config.toml
n_layer = 12
d_model = 192
n_experts = 80
experts_per_token = 2
d_expert = 64
d_shared_expert = 128
activation = "swiglu"
moe_layers = [4, 5, 6, 7, 8, 9, 10, 11]
router_score = "softmax"
normalize_top_k = false
routed_scale = 1.0
balance_loss = 0.00345
balance_bias = false
init_std_router = 0.0155
lr_router = 0.000672
vocab_size = 16384
norm = "rmsnorm"
norm_eps = 1e-06
tie_embeddings = "early"
optimizer = "adamw"
lr = 0.00219
beta1 = 0.95
beta2 = 0.95
batch_tokens = [32768, 65536, 98304]
seq_len = 1024
train_tokens = 317000000
steps = 5206
dataset = "wikipedia_en"
Below are experts of layer 4 (counted from 0) of a mixture-of-experts language model. Rows are named router (the router's row for the expert), gate (a neuron's input weights, with its number), up (a neuron's input weights, with its number) and show model dimensions 128-191. Each number is 128 + 24 x the weight over its row's rms, rounded and kept within 0 to 255.
Before each expert's rows: "comes after" lists some tokens at least twice as common just before its tokens as in all text. This comes from a sample of Wikipedia text that the model never trained on. Tokens count by the router's weight.

# expert 38
comes after: " the", " World", " National", "|", " of", "'s"
router [112 108  99 136 147 137 172 129 182 116 124 139 148 112 117 165 150  87 142 121 128 105 135 163 157 139 132 124 104 149  93 107 110  77  87 175 128 146  97 127  54 116  94 152 105 118 138 134 112 108 131  93 148 120 163 139 144 139 130 132 134 129 123 145]
gate0 [125  87 128 135 130 155 114 145 165 145  92 136 122 116 133  96 126 102 119 123 153 127  94 118  92 139 154 102 104 140 157 105 141 136  88 125  80 127 160 118 126 115 139 135  98 105 148 163 117  71 132 155 152 159 112 111  95 159 126 111 121 136 165  81]
up0 [124  73  88 123 139 158 166 147 166 114 132 117 106 112 127 145 121  97 145 136 159 141  94 147 123 143 159 158 108 122 150 122 136 113  98 149 106 157 116 154 119  86 114 156  76 114 141 137 141  87 110 114 167 150 126  96 114 134 139 113 110 114 198 101]
gate1 [104 138 147 139 120  72 139 116 122 140 161 148  86 132 125 156 119 125 146 152 115 148 156 165 129 119 109 115 145 115 136 131 128 142 106  92 146 142 123 115 119 121 102 130  80 148 125 128 110 151  92 132 180 134 147 102 135  80 151  99 137  91 158 107]
up1 [ 93 128 172 149 150  86 148 101 141 156 162 151  82 115 150 159 150 102 141 121 138 154 123 105 146  81 140 115 116 132 118 135 110 142  73  91 134 146 113 117  74  94 116 161 139 148  91 105 119 143 118  97 180 137 128  83 126  88 135 105 126 111 164 104]

# expert 45
comes after: "1", "-", "7", ".", "–", " by"
router [154 136 152  91  85 146  95 126 103 137 133 138 143 157 136 145 111 133 152 140  96 132 165 107 119 129 124 143 140 100 142 151  97 103 130 137 151 162 118 140 131 158 144 155  91 116 128 124 131 113 143 148 118 106 146 137 141 180 101 147 191 156 145 116]
gate0 [127 151 138 150 143 130  99 124 162 157 115 177  78 115 159 116 130 105 139 141  82 141 107 108 173 145 107  78 155 137 122 120  90  85 172 162 105 123 106 107 134 144 142  98 122 149 143 173  95 123 131 128 163 126 131 153 138 115 144  89 138 130 135 138]
up0 [113 133 114 153 115 101  96 160 165 131 119 163 102 111 134 174 147  91 151 114  97 115 131 144 178 160 132 125 145 111 135 122  86  98 166 160 140 160 111 109 131 136 136 103 114 142 119 152  91 119 140 109 156 110 141 148 175 139 133 114 137 125 162 130]
gate1 [ 99  99 113 172 106 124 138 163 111 186 107 127 144  82 121  86 139 118 133 136 165 133 102 146 171 153 171 117  77 113 116 102 130  74 113 144 118  86 122 114 106 105 100 110 133 123 129 165 106 109 109 123 145 149 161 117 170 150 128 144  88 113 139 103]
up1 [135 113 148 105 176 130 117 123 144 121  99 106 111 126 124  93 133 166 106  88 129 138 111 131 132 107  98 124 153 162 130 130 134 173 157 133 107 136 135 125 141 135 170 113 150 130 131  84 154 158 152 146 123 111 112 122 112  76 103 110 143 132  90 127]

# expert 8
comes after: " ", "1", "2", "3", ".", "–"
router [140 156 122  97  78 135 115 148 162 123 146 133 125 131 101 127  89 126 135 111  89 141 138  98  90 182 104 145 122 149 141 111 135  87 134 152 111 139  99 159 165 156 154 100 124 113 126 101 162 171 126 146 115 102 148 152 175 143 110 139 175 102 128 152]
gate0 [116 141 172 154 135 127 138 118 109 194  94 127 123  93 156 124 150 121  85 126 104 135 126 141 161 114 136 103 128 115 132  89 133  89 109 139  74 133 133  88 130 107 136 151 186  81 126 155 108 102  66 161 103 174 135 137 142 131 108 141 102 101 147 116]
up0 [138 115 139 128 151 118 135 112 135 151 164 109  76 167 111  94 130 155 118 130 129 126  95 150 136 147 164 124 138 139 101 144 126 161 144 122 125 105 102 124 154 100 130 115 147 149 146 108 164 106 110 119 147 116 111 128 107 120 151  94 128 148  98 126]
gate1 [ 93 104 131 130 159 105 137 147 165 149 116 137 121 109 156 187 142  84  84 149 179 143  84 151 153 104 140 103 134 158 115 125 138  97 125 118 125 119 146  77 120 172 129 127 133 124 130 114 135 115 128 134 134 115 145 125 168 102  94 116  91 118 138 106]
up1 [167 120 127 115 135 153 171 109 137 145 117 136 123 139 101  89 164 151 103 149 123 150 158 156 121 150  99 114 114 144 143  97 149 156 107 146 200 128 136 128 118 109 116 134 128 128 151 170 123 118 141 204 144 150  89 163 137 131 164 162 106 132  87 102]

# expert 3
comes after: " and", " the", " a", " to", " of", "'s"
router [107 166 107 146 108  99 154 119  91 136 120  74 131 117 134  73 133 117 115 130 136 138 158 117 144 122 121 149 162 130 117 106 146 122 124 115 118 140  98 137 133 157 104 125 139 123 124 156  97 106  96 125 167 149 129 120 151 171 105 151 111 109 133  80]
gate0 [105 134 133 127 141 123 149 100 137 108 116 154 109 155 130 128 115 112 139  94  94 115 143  81  75 157  95 139 137 109 127 120 122 100 108 163  83 148 137 129 119 134 134 153 153 114  85 176 153  89 154 106 142 129 123  83 149 176 119 126 125 100 122 126]
up0 [ 97 157 122 137 172 159 139 151  84 131 163 109 106 122 146  95 139 121 133 116 113 155 148 170 135  88 129 150 103 125  81 139 151 155 102  95 114 154  96 107 118 135 152 139 117 131 128 103 144 137  87 108 131 118 153 106 109 173 131 117 130 126 139 131]
gate1 [111 147 120 168 153 124 113  85 126 145 151 153  98 155 150 142 135 126 139 156 110 114 135 108  97 129 122 121 121 117 126 126 149 166 147 136 125 166 146 142 111 112 152 118 131 168 124 123 145 173 100  86 116 119 123 100 147 144 140 151 167 178 135 136]
up1 [121 107 139  72 122 131 143 164 161 136 123 108 151  65 160  90 100 146 109  81 157 153 103 161 111 102 111 118  92 132 109 104 102  94 124 132  85 132 135  99 144 101 138 114 177 123 120 122 114 105 174 167 144 117 151 156  72 113 124 130 117  81 131 146]

# expert 48
comes after: ".", ".\n\n", " and", " due", " out", " end"
router [122 147 139 109 157 136 128 151 153 187 129 105 109 151 142 125 172 193 123 117  88 161 118 147 121 184 145 124 137 167 110 124 164 130  93 116  90 153 121 129  96 112 110 130 155 132 132 147 148 110 106 143 137 109 103  84 101 161 142 106 117 103 100 117]
gate0 [131 165 108 117 132 107 112  98 136  81 157 116 128  92 124  71  96  95 136 146 163  98  96 122 120 111 115  99  92 163  84  84 127 167 144 106 127 163 136 125 120 130 145 115 108  87 178 128 146 115 120 143 103 115 145 104 157 122 134 119 130 102 138 121]
up0 [ 98 117 108 102 126 162 127 150 129 106 135 132 106 112 117 147 132 106  95 128 138 161 104 109 130 119 119 150 124  89 135 127 106 128 160 133 153 147 133 113 153 127 133 137 170  79 137 118 108 135 162 155 177 143 125 198 125 141  93 170 159 125 111 167]
gate1 [119 122 104 131 138 139 107 125  97 131 142 121 144  91 153 124 160 135 129 112 118 150 117 135 163 115  90  94 143 104 127 156 120 115 122 161 106 133 143 114 164 140 115  91 161  96 163 118 133 123 159 130 186 132 125 154 103  94 159 138 103 123 117 139]
up1 [121  93  90 112 148 153 114 106  96 129 144 108 149 106 137 109 146 118 136 105 118 147  95 154 150 124 100  91 138 141 103 192 103 100 118 142 130 147 147 125 164 140 137  95 150 131 151  85 137 133 198 154 168 137 119 147 121  97 125 155  98 138 102 147]

# expert 14
comes after: " |", ")", ",", ";", "0", "|"
router [167 123 110 125  99 150 151  95 110 115  95 142 100 138  92 110 111 127 151 115 126 150 154  84  88 141  84 145  96 101 123 142  91 150 140  96 160 137 125 160 104 131 150  95 131 123 117 103 165  98 118 104  88 110 125 135 140 108 125 111 158 144  92 151]
gate0 [110 158 197 141 144 127 103 150 149 154 114 152 118 135 130  99 114 164 133  93  93 168 146 120 110  95 122 102 144 118 110  99 129 105 155 149 135 151 113  91 139 126 159 126 141 129 141 155 133 140  95 143  86 152 148  75 122 141 117 127 130 144 130 161]
up0 [131 116  68 103 122 115 148  98 122 109 151 122 138 101 143 145 147  88 118 185 178  78 111 144 146 169 161 132 127 150 147 140 136 145  87 139 109  95 153 148 142 138  89 148 116 117 129  93 109 142 141 126 147 106 102 166 117 133 117 142 119 101 142  96]
gate1 [126 121  85 196 117 178 162 156 157 111 133 165  90 133 154  77 118 125 140 134 162 147 174 166 132 139 127  97 144 155 149 123 112  80 132 140 164  97 137 130 119 155 111 131 151 140 123  89 122 111 116 119 116 143 122 152 131 171 151  86 135 105 138 114]
up1 [145 115 128 145 103 147 128 136 175 135 132 138 115 129 129 108 111 121 127 146  86 140 166 122 132 155 130 114 119 114 100 173 177 110 104 144 167 128 165 129 117 142 100  92 162  96 136  97 173 130 128 127 116 211  93 115 106 153 167 144 146 101 137  92]

# expert 79
comes after: ",", ".", ".\n\n", " stated", " said", " that"
router [147 128 131 148 178 105 158 161 130 182 140  96  96  83 154 120  77 162 133 158 131 135 163 134 154 116 107 109 143 103 135 148 148 137 156  93 111 111 132  95 113 110 130  96 121  91 124 128 138  92  97 149 124 145 127 116 116  85 161 137 141 100 151 156]
gate0 [ 99 158 117  71 114  79 100 108 154 135 176 159 167  92 110  84 120 136 116 146 132 138 131 170 111  87 194 136 118 127 103 126 112 155 111 108 114 125 127 102 143 137 150 152 131 153 139 117 115 123 119 127 131 140 141 103 121 162 130 108 120 171 157 133]
up0 [129 110 129 139 117 166 166 101 113  96  84 139 123 176 141 169 150 107 128 118 112 119 112  90  92 149 112 114  87 128 145 112 117 114 109 164 152 111 115 144 122 135 125  96 125 115 161 152 145 134 153 120  92 106 139 139  97 122 103 181 125 120  86 140]
gate1 [162 125 126 153 105 177 110 122  77 115 127 113 140 127 145  86 189 135 141 107 166 118 111 146 172 158 128 120 146 137  76 111 122 131 153 114 107 137 119 102 144 116 130 122 143  90 101 106 134 138 118 186 113 188  76 127 132 153 150 105 106 132  88 158]
up1 [151  82 132 180 142 142 123 122 135 133 150 102 137 105 117  52 145 149 124  95 131  99 141 149 141 125 130 127 106 144 115 118 125 122 189  81  84 127 163 117 118  84 122 115 103 113 118  76 137  98  98 192 117 165 145 126  98 148 183 106 159  98 120 128]

# expert 28
comes after: "0", "1", "2", "9", ".", "8"
router [135 162 115 138  83 140 121 127 107  98 148 125 125 107 120  87 123 164 138 120 117 119 181 138 117 141  73 160 118 148 121 142 116 144 124 140 115 116  99 160 162 149 162 116 127 122 123 128 119 129  85 120 139 110 161 147 155 154 124 122 166 125 105 161]
gate0 [ 97  90 124 148 151 114 166  99 131 212 113 139 157 166 163 136 166 105  85 116 102 170 147 102 151 107 144 143 100  88 107 134  95 124  99 140 130 127 122 119 126 112 128  88 147 126 153 170 131 119 158 177 117 184 145 116 130 107 145 146 137 126 123 124]
up0 [103  91 116 153 141 129 144  93 122 154 180 150 139 125 164  85 149 120 103 122 125 143 139  72 123 117 137 161 131 107  99 125 112 122 147 103 165  92 129 145 129 108 126 151 134 123 170 123 146 118 132 165 140 149 137  86 111 129 138 160 160 122 129 126]
gate1 [148 115 125 165 137 148 177  99 120 117 173 166 103 165 204 136 124 111 122 151 137 136 183 138 107  89 118 142 168 128 124 135 135 129 115 109 139 105 120 126 112 100  91 140 130 128 136 128 133 159  81 115 137 162 153 102 111 128 162 143 126 159 117 142]
up1 [134 113 132 143 151 147 167 112 118 124 141 145 134 171 150 138 139 121 126 103 143 175 169 112 133 108 119 156 168 118 128 147 150 116 122  91 163 145  76 119 144  98  97 115 119 105 111 118 147 129  80 122 116 164 126 109 130 161 175 144 120 132 152 126]

# expert 46
comes after: "0", "9", "2", "8", "5", "3"
router [ 91 180 116 165 105 174  83 131 130 116 138 116 106 105 118 100 107 133 107  97 113  99 137 141 106 150 108 141 103 164 137 131 113 118 150 158 117 146  84 149 141 124 167 130 127 122 132 119  94 124 170 122 112 102 159 153 173 183  98  93 166 120  96 150]
gate0 [133 114 136 141 153 117 155 116 158 125 150 154  98 109 156 105 132 127 144 130 116 121 134 151 130  98 116 125 102 173 117 109 115 178 101  96 139 112 130 133 122  97 107 120 154 121 141 127 110 123 138 130 100 180  94 141 110 141 128 160 116  98  98 159]
up0 [147 125  95 118 108 163 132 101 144 154 105 123 100 151 144 140 106  77 143 100 138 114 165 105 148 130  98 116 115  83 125 101 162  99 116 137 171 111 124 113 124  92 122 166  82  59 147 128 132 141 133 177 143 120 141  79 147 127 153 141 112 126 137  87]
gate1 [ 94 108 104 136 149 128 135 148 110 157 143 147 137  96 141 123 122 146 107 125  78 138 173 133 110 120 126 125 123 129 134 116 129 127 149 136 120 132 120 113  84 137 108 131 139  78 103  89 141  99 142 152 118 155  90 108 100 128 149 122 100 101 113  98]
up1 [145 154 144 118  99 123 132  83 119 117 107 123 116 146 151 134 154 128 142 124 145 128 101 137 165 137 149 134 137 130 127 121 136 125 117  84 134 152 126 149 176 140 126 143 130 152 158 170 141 150 115 117 158 121 166 127 183 123  99 124 133 160 144  97]

# expert 11
comes after: " ", " in", "2", "In", " In", " January"
router [170 149 142  92 146  98 107 156 151 123  78 123 156 138 143 112 112 168 126 110 115 161 102 136 115 162 142 134  80 114 173  98 109  96 174 129 111 140  97 124 126 125 159 112 115 146 138 165 122 106 125 143 119  91 119 151 169 153 147 150 154  87 153 132]
gate0 [150 103 130 127 142 110 149 126 120 116 131 125 127 137 142  97 131 130 146 106 126 123 104 130 128  84 134 120 110 183  92 106 149 156 142 140 170 127 150  97 151 110  99 126 143 154 125 140 104  88 144 140 136 169 105 145 124 144  99 144 136 108 139  86]
up0 [152  95 116 113 133 111 116 131 110 105 127 144 133 144 143 117 117 134 148  90 134 148  80 148 117 118 128 115 121 165 107  86 159 170 152 147 170 132 128  93 161 122 107 106 136 145 140 145 110 115 127 131 123 140  93 118 138 160 113 136 155 113 128  87]
gate1 [109 136 144 155 159 123 103 144  98 164  99 141 199 107 148 150 155 101  98 159 154 140 114 132 137 132 143 109 120 123 134 129  92 112 135 134 115 133 146 130 118 130 138 125 132 152 148  85 155 126 165 128 108 109 112 169 113  89 133 105 124 110 152 128]
up1 [134 122 148  94  79 165 130 132 134 149 158  75 115 154  81 104 116 132 157 129 101  85 188 103 150 153 127 128 142 140 133 128 141 160  79 114 107 149 134 139 128  97 122 142 110  70 138 145 132 161 121 159 159 144 167 102 121 169 108 130 117 129  98 127]

# expert 40
comes after: "1", "9", "8", "7", "6", "3"
router [167 169 119 120  80 138 112 138 117 105 112 108 129 117 111  98  99 152 132 128 109 147 149 145 106 184  82 155 134 165 137 107 119 116 152 143 123 128 106 169 149 155 159 113 114 101 125 133 112 134 101 139 122  67 132 176 163 139 117 102 170 102 143 124]
gate0 [138 131 125  90 113 151 113 137 149 184 120 158 166 145 125  99 129 115 128 172  59 129 126 108 102 142 149 115 108 136 141  67 140 117 150 118 146 128 115 112  70 123 111 139 127 126 136 157 116 150 156  92 110 137 124 165 146  93 151 117 115 139 158  77]
up0 [123 118 124 118  96 165  84 150 157 153 107 184 161 138 125  76 129 141 154 151  70 128 128 128 129 153 135 109 120 140 159  86 128 108 142 116 144 129 101 122 121 136 111 159 124 131 110 115 102 144 165 104 153 130 143 177 145 136 117 117  92 149 199  87]
gate1 [104 150 145 126 151 127 147  98 123 157  81 104 104 121 167 101 143 132 110 138 137 131 134 140 150  97 165 119 112 136  88  85 131 117 115 122 133 147 119 106 107  88 140 132 158 113 138 138 105 114 155 158 110 165  89 108 131 108 144 129 116 136  89 140]
up1 [138 165  91 126 154 157 132 125 127 133 113 119 151 109 167 141 101 189 140 145 132 123 170 143 108 128 154 113 100 142 119 104 115 116 172 124 150 151 136 118 106  38  97 104 144 110 140 122  86  89 168 150 119  88 139 116  92 113 152 150 154 138 147 166]

# expert 47
comes after: " ", "–", "^{(", "ー", "ン", " Kl"
router [162 124 124  84 142 138 167 145 153  89 147 148  89 137 152 135  99 136 105 137 106 163 139 128 118 186 107 147 106 118 120 110 138 101 158 150 114 110 143 146 142 143 171 110 148 160 138 141 141 148 138 111 121  91 121 132 160 156 127 128 152 128 112 148]
gate0 [125 132 112 134 192 141 152 155 162 163 124 136 132 148 138 104 146  87  90 150  98 158 108 128 129 156 123 111 137 165  82 142 148  90 154 148 138 116  91 102 128 115 118 143 125 143 115 108 126  85 161 164 104 116 142  92 104 105 157 100 115 103 112 126]
up0 [110  93  84  92  78 106 103  97  92  97 145 126 143 100 135 107 120 104 163 125  95  85 127 109 140 120 109  92 151 163 161 146  90 174 136 144 123 155 127 163 113  99 126 163  94 106 120 110 139 135 105 146 111 128 144 123 106 101  74 118 119  77 153 123]
gate1 [111 101 114 142 158 126 126 140 137 141 120 136 143  96 117 127 109 131  84 141 124 146 169 163 121  84 133 120 115 180 143 157 114 138 109 149 117 141 132 122 138 139 117 100 187 133 128 110 127  73 154 138 164 118 149 130 107 121 111 143 118  92 101 145]
up1 [125 153 156  79 136 163 127 124 105 127 104  88 138 156 147 118 149 108 163 106 167 101 105 131 145 108 166 136 134 124 130  96 131  94 126 131 127 151 138 112 114 116 114 134 109 112 136 155 148 163  94 115 109 147 127 119 107 111  96 112 110  99 164  71]

# expert 37
comes after: " |", "|", ":", " the", " February", " March"
router [172 156 112  92  80 130 133 144 123 108 132 120 133  97 122 110  92 137 138 105 123 135 154 101 107 165 106 149 139 128 143 127 124 115 156 137 111 137 105 160 167 168 176 112 121 107 139 129 118 148  98 143 120  80 142 147 160 134  92 133 173 115 122 141]
gate0 [130  88 153 149 125 154 142 125 151 131 135 130 124 111 146  92 158  98 106 162 133 109 129  96 147 129 113 128 129 130 157  87 134 156 116 146 142 157 144 116 139 107 102  95 135  91  95 110 132 106 156 154 127 145 159 131 167 106 155  91 131 143  88 132]
up0 [ 76 139 122 136 118 131 145 155 177 106 133 130 132 126 120 115 110 144 133 106 115 140 148 147 124 140  78 146 137 111 182 172 152 116 115 125 112 159 119 167 200 130 113  57 122  98 136 144 132 144 118 142  97 127 115 117 144 132 160 163 126 159 139  90]
gate1 [ 90 126 122 135 125 125 124 104 106 123 112 132 140 116 149 127 171  79 104 121 152 104 131  90 134 142 132  87 140 121 119  92 100 139 146 124  95 172 153 119 148 111 132 153 167 116 115 139 122 128 131  76 109 177 118 193  99 136 132 160 154 134  74 145]
up1 [137 113 152 143 161  69 117 111 115 161 118 140 120  95 113  98 163 118  99 110 128 138  98 145 136 140 112 125  69 111 152 110 136 152 131 130 151 181 114 122 100 144 119 159 165 120 172 164 150 118 128 115 139 155 144  93 165 144 163 155 111 137 135  65]

# expert 56
comes after: " |", ".", "3", "4", " /", "5"
router [125 168 105 110  66 136 132 126 110  86 155 148 140  84 106 105 107 137 157 129 104 111 142 145 103 152 100 134 128 104 154 121 111 121 141 138  82 128  93 167 137 131 186 143 115 145 123 111 151 122  95 137 127  82 142 141 156 154 136  98 170 137 141 126]
gate0 [112 127 131 131 116 165 113  75 109 138 138 158 126 113 146  55 124 119 145 108  92 106 133 122 170  74 118 127  95 107 138  95 159 129 100 131 103 110 114 139  93 101 142 132 138 126 116 121 139 122  90 207 112 125 146 109 140  84 109 109  93 164 155 162]
up0 [ 90 112 130 146 102 162 115  94  95 117 121 157 112 105 127  85 157 129 137 144  94 106 145 131 198  91 131 121 113 120 150 125 160 134 131 106  99 131 126 146 114 115 119 129 156 127 121 141 135 110  95 166 129 135 165 160 142 115 115 119  98 162 127 117]
gate1 [117 161 115 133 127 118 107 107 102 133  47 147 175 125 118 129 113 132 122 106 119 134 138 133 112 130 136 128 106 149  96  94 134 127 125 171 100 149 112 127 120 162 125 130 130 113 168 172 148 140 127 183 148 132 140 179 122 102 146 133 121 147  99 122]
up1 [147  89 149 107 143 136 131 143 161 146 130 120  96 154 147 137 149 130 117 151 124 156 109 126 177 124 117 107 144  97 132 135 133 112 134  98 160 109 157 134 135 109 131  89 133 130  84  73 101 110 131 106 107 113 131  75 128 135  95 145 117 106 122 147]

# expert 0
comes after: " ", "9", "0", "8", ".", " ("
router [167 157 115  97  84 137 120 143 128 103 135 110 125 100 111 116  93 149 137 113 106 131 161 118 103 171 101 147 118 135 138 121 120 116 161 145 104 124 104 157 146 151 165 123 125 118 147 129 121 146  98 134 105  85 134 152 158 139 109 115 175 109 120 134]
gate0 [129 122 142 108 144 139 111  80 142 137 112 129 110 182 129 121 176  90 112 145 138 129  88 103 163 107 147 100 127 112  98 103 133 113 142 113 110  76 191 116 104 177 140 123 123 110  90 151 128  76 131 132 153 155 127 118 108 127 163 134  86 125 148 132]
up0 [147 140 136 107 157 101 149 130 108 113 116 157 158 129 114 106 143 123 126 105 135 140 117  96 158 150 108 111 136 131 105 169 163 108 154 153 143 113 111 134 127 136 137 126 126  96 174 113 152 104 102 119 152 103 105 179 168 128 157 135 170 141 104 145]
gate1 [128 100 167 142 162 141 115  99 139 174  67 148 139 170 125 115 151 157  91 136 131 160 173 116 162 121 167 102 136 146 104 121 117 108 135 138 131 148 137  96 134 152 142 130 173 152 135 136 121 116 110 136 141 181 120 157 145 105 116 132 121 121 106 133]
up1 [ 89 154 137 175 129 146  78 129 164 143  89 122 147 125 126  89 118 148 148 108 124 106 144 126 165 137 126 146 115 105 132 114 130 121 125 153 108 126 119 171 124 156 154 135 141  74 137 145 169 113 125 110 140 135 164 133 114  91 131 124  98 155 107 132]

# expert 24
comes after: " ", "1", "3", "2", "4", "5"
router [127  98 112 114 122 115 153 151 124  99 144 144 135 124  93 146  78 113 142 150 121 131 176 154  89 145 118 128 145 151 107 136 134 145  93 126 157 110 163 167 118 138 133 140 145 153 158 112 124  96 117 150 105  98 113 133 111 165 149 144 174 146 159 144]
gate0 [106  81 145 120 127 143 149 110 143 122 141 104 119 178  78 137 131 108 114  93 171  99 138 142 109 129  85 110 154 156 136 120 129 168 100 130 121 128 132 118  98 141  93 149 169  90 135 113 133  74 107 105 116 147 108 120 113 121 129 148 122 139 136 138]
up0 [143 113  74 164 135 129 156 103 115 128 137  96 140  94 151 121 139 147 131 136 150 132 152 136 199 133 138 111 133 137 155 113  91 139 175 133 135  68 129 155 114 112 170 150 110 143 112 178 140 130 171  84 142 156 141 140 122 142 115 133 139  93 136 188]
gate1 [157 128 164  99 130 105 145 124 137 202  78 126 118 168 139 133 130 118 128 127 129 178 144 136  96 105  99 115 136 113  76 116 154 152  86 126 169 124 160 126 125 126 127 100 136 139 123 147 115 127 134 118 134 149 123  65 159 140 120 184 134  95 158 136]
up1 [103 134 129 156 137 161 124 116 109 105 140 112 128  86 113 108 146 165 124 136 166  98 132 116 161 117 132 139 112 146 153 153  84 145 144 152  70 133 117 104 143  94 107 158  86  93 130 127 134 149 122 139 161  92 162 211 128 104  99  88 119 132 111 140]

# expert 16
comes after: " (", " No", "–", ".I", " St", "0"
router [136 164 101 148  90 145 112 103 147 130 102 156 160 121  85 116  96 168 158  89 121 105  94 125  90 163  92 143 148 113 114 116 148 114 109 139 131 157 151 126 140 122 127 148 154  69  85  99 114 154 154  97 129 146 113  94 166 148 130 157 152 110 112 137]
gate0 [122 120 124 139 121 135 125 121  97 147 102 100 121 171 148 119 128  84 120 142  99 160  97 120 127  95 141  91 106 156 112 139 152 115 158 108 109  93 151 119 102 150  99 113  99 136 135 150 121 108 135 180 145 131 149 144 119 106 159 137 116 117 116 155]
up0 [139 102 114 146 119 139 145 118 113  90 148 142  90 170 143 105 130 109 142 166 144  97 157 131 120 113 127 130 125 138 112 136 139 139 130 155 113 104 122 163 158 147 140 124  68 154 129 105 130 113  65 124 115  95 169 115  83 107 141 116 132 168  83 183]
gate1 [139 130 121 142  95 145 136 111 114 138  98 170 135  80 133  91 147 127 116 122 145 147 185 122 137 149 124 142 150 157 134  93 135 167 138 111 126  80 131 163 120 133 128 135 169 131 115 122 174 111 111 152 156 102 159 132 113 144 131  99 109 141 107 124]
up1 [129 140  94 170 104 171 120 100 179 142 111 199 187 131  90 125 129 138 147 108 128 115 144 160  99 179  94 130 128 100 123 115 138 105  89 132 174 101 169 136 128 106 125 183 139  85 101  91 103 133 149 125 142 140 119  88 136 145 130 140 150 140 134 127]

# expert 74
comes after: " ", "%", " —", " Yes", " No", " JPL"
router [180 132  99 104 106 104 148 137 159 103 132 125  94 120 147 132  87 153 138 114  83 166 114 133 116 163 100 156 118 145 134  92 177 123 166 163 142  96  91 134 139 156 159 103 120 161 136 128 130 142 131 145 108 105 108 132 173 150 166 115 158 107 116 124]
gate0 [167 114 122  68 125 121 154 144 132 187 155 154 103 102 143 148 127 118 147 211 118 130 135 114 108 158 106 134 150 113 166 169 160 130  98 147 150 123 157 133 154 107 148 103  95 119 152 133 110 135 157 136 125 135 120  97 135 129 142 171 129  74 131 129]
up0 [168 118 105  98 143 115 155 142 142 179 160 154 111  97 129 144 126 121 146 167 137 142 112 142 111 165  89 154 140 118 161 178 152 106  92 141 138  96 144 133 154 115 150  89 106 106 131 122 121 134 150 141 100 135 124 119 117 152 152 183 136  87 119 143]
gate1 [100 111 152 126 133 135 178  99 137 162 100 123 137 116 123 131 167 157  81 116  96 157 158  90 131 109 161 111  89 151 139 111 154 161  97 153 133 138 138 157 143 118 103 147 169 128 132 164 160 167 177 148 116 186 129 136 141 104 153 166 121 151 106  76]
up1 [109 154 146 153 113 136 119 140 112 117 111 123 148  86 149 105 133 119 131 101 148 113 109 153 137 141 143 146 134 106  87 130 120 107 114  76 125 117  93 122 108 156 143 211 136  83  91 104 120 118  63 136 132 101 149 114 118 130 117  96  82  94 155 142]

# expert 2
comes after: "0", " to", " —", ")", "3", "4"
router [174 101 137 146  97 181 106  84  99 124 157 182 129 125 174 104 109 144 103 113 170 153 179 123  80 106  86 125 148 121 131 174 140 142 121 109 168  84 137 133 128 148 118 128 128 121 147 100 124 120 164 114 138 141 131 116 132 131 130  96 145 144  95 104]
gate0 [ 94 124 145 127 131 129 141 132 117 160 144 106 122 110 109 142 133 126 122 121 135 119 139 143 115 168 137 147 124 121 130  74 145  81 111 114  95 127  93 111 105 140 117 131 124 120 136 153 153 123 122 126  85 127 156 141 176 116 105 108 109 120 131 123]
up0 [ 85 105 136 140 135 124 115 111 100 134 133 171 145 122 147 131 106 104 112 114 126 119 126 143 104 143 147 161 120 132 138  96 135  72  95 119 122 109 113 148 102 141 100 130 113 141 141 137 128 171 131  85  92 149 156 128 148 129 140 106  92 159 121 143]
gate1 [135 120  97 150 120 128 131 152 114 161 140 128 110  90 115 121 125 138 114 139 121 105 127 140 146  96 145  79 122 142  71 134 100 118 160 112  99 102 146 125 124 159 132 143 138 140 128 122 113  80  66 156 158 146 144 160 156 152 177 133 112 118 127 121]
up1 [126  88 104 163 116 149 114 146 111 174 126 143 129  83  96 115 138 150 127  99 129 122 153 135 125  98 131 117 109 137  83 125 134 141 164 104 118 107 114 133 130 150 130 147 137 112 115 119 115  96  65 137 154 123 160 142 161 146 172 108 124 125 136 117]

# expert 19
comes after: " a", " the", " and", " to", " an", " of"
router [135 142 122 110 114 111 119 137  81 174 123 106 137 147 162 117 142 127 116 152 155 114 172 108 144 142 175 122 129 123 159 112 137 149 163  91 101 110  98 146 152 176  99 168 173 118 119 160 132 104 121 149 130 142 147 140 118 178 144 136 174 144  87 125]
gate0 [133 115 135 128 123 119 110 143 120 180 151 109 131  91 134 152 156 132 101 135 111  91 120 149 128  92 100 134 128 127 151 142 107 110 147  82 102 123 153 147 186 121  99 133 149 115 132  65 121 106 147  86 160 139 153 104 118 133 141 161 153 147 107 142]
up0 [162  99 118 112 140 101 122 110 149 128 105 105  99 178 138 136 127 118 150 117 136 138  86 120 149  99 136 121 164 144 131 115 138 156 131 110 160 117 142 141 114 141 113 147 190 148 129 138 115 137 126 118 149 130 153 115 122 109 117 138 121 164 124 124]
gate1 [101 141 146 115 148 103 120 110  92 167 110 160 132 145 106 103 185 126 125 150 179 140 143 133 119 135 126 137 120 173 125 184 137 147 159 140  99 107  75 132 113 119 129 116 103 119  94  80 112 127 124 123 167 151 126 119 112 139 143 174 136  98 127 131]
up1 [126 144 146 150  96 136 124  88 107 116 127  95 129 141 169  93 128 166 113 153 125 148 108 104 143 134 169 155 167 119 156 102 105 129 139 141 175 138 166 124 125 179 119 113 121 101 166 147 141 132 172 133 107 134 121 115 118 127 121 122 126 144 158 125]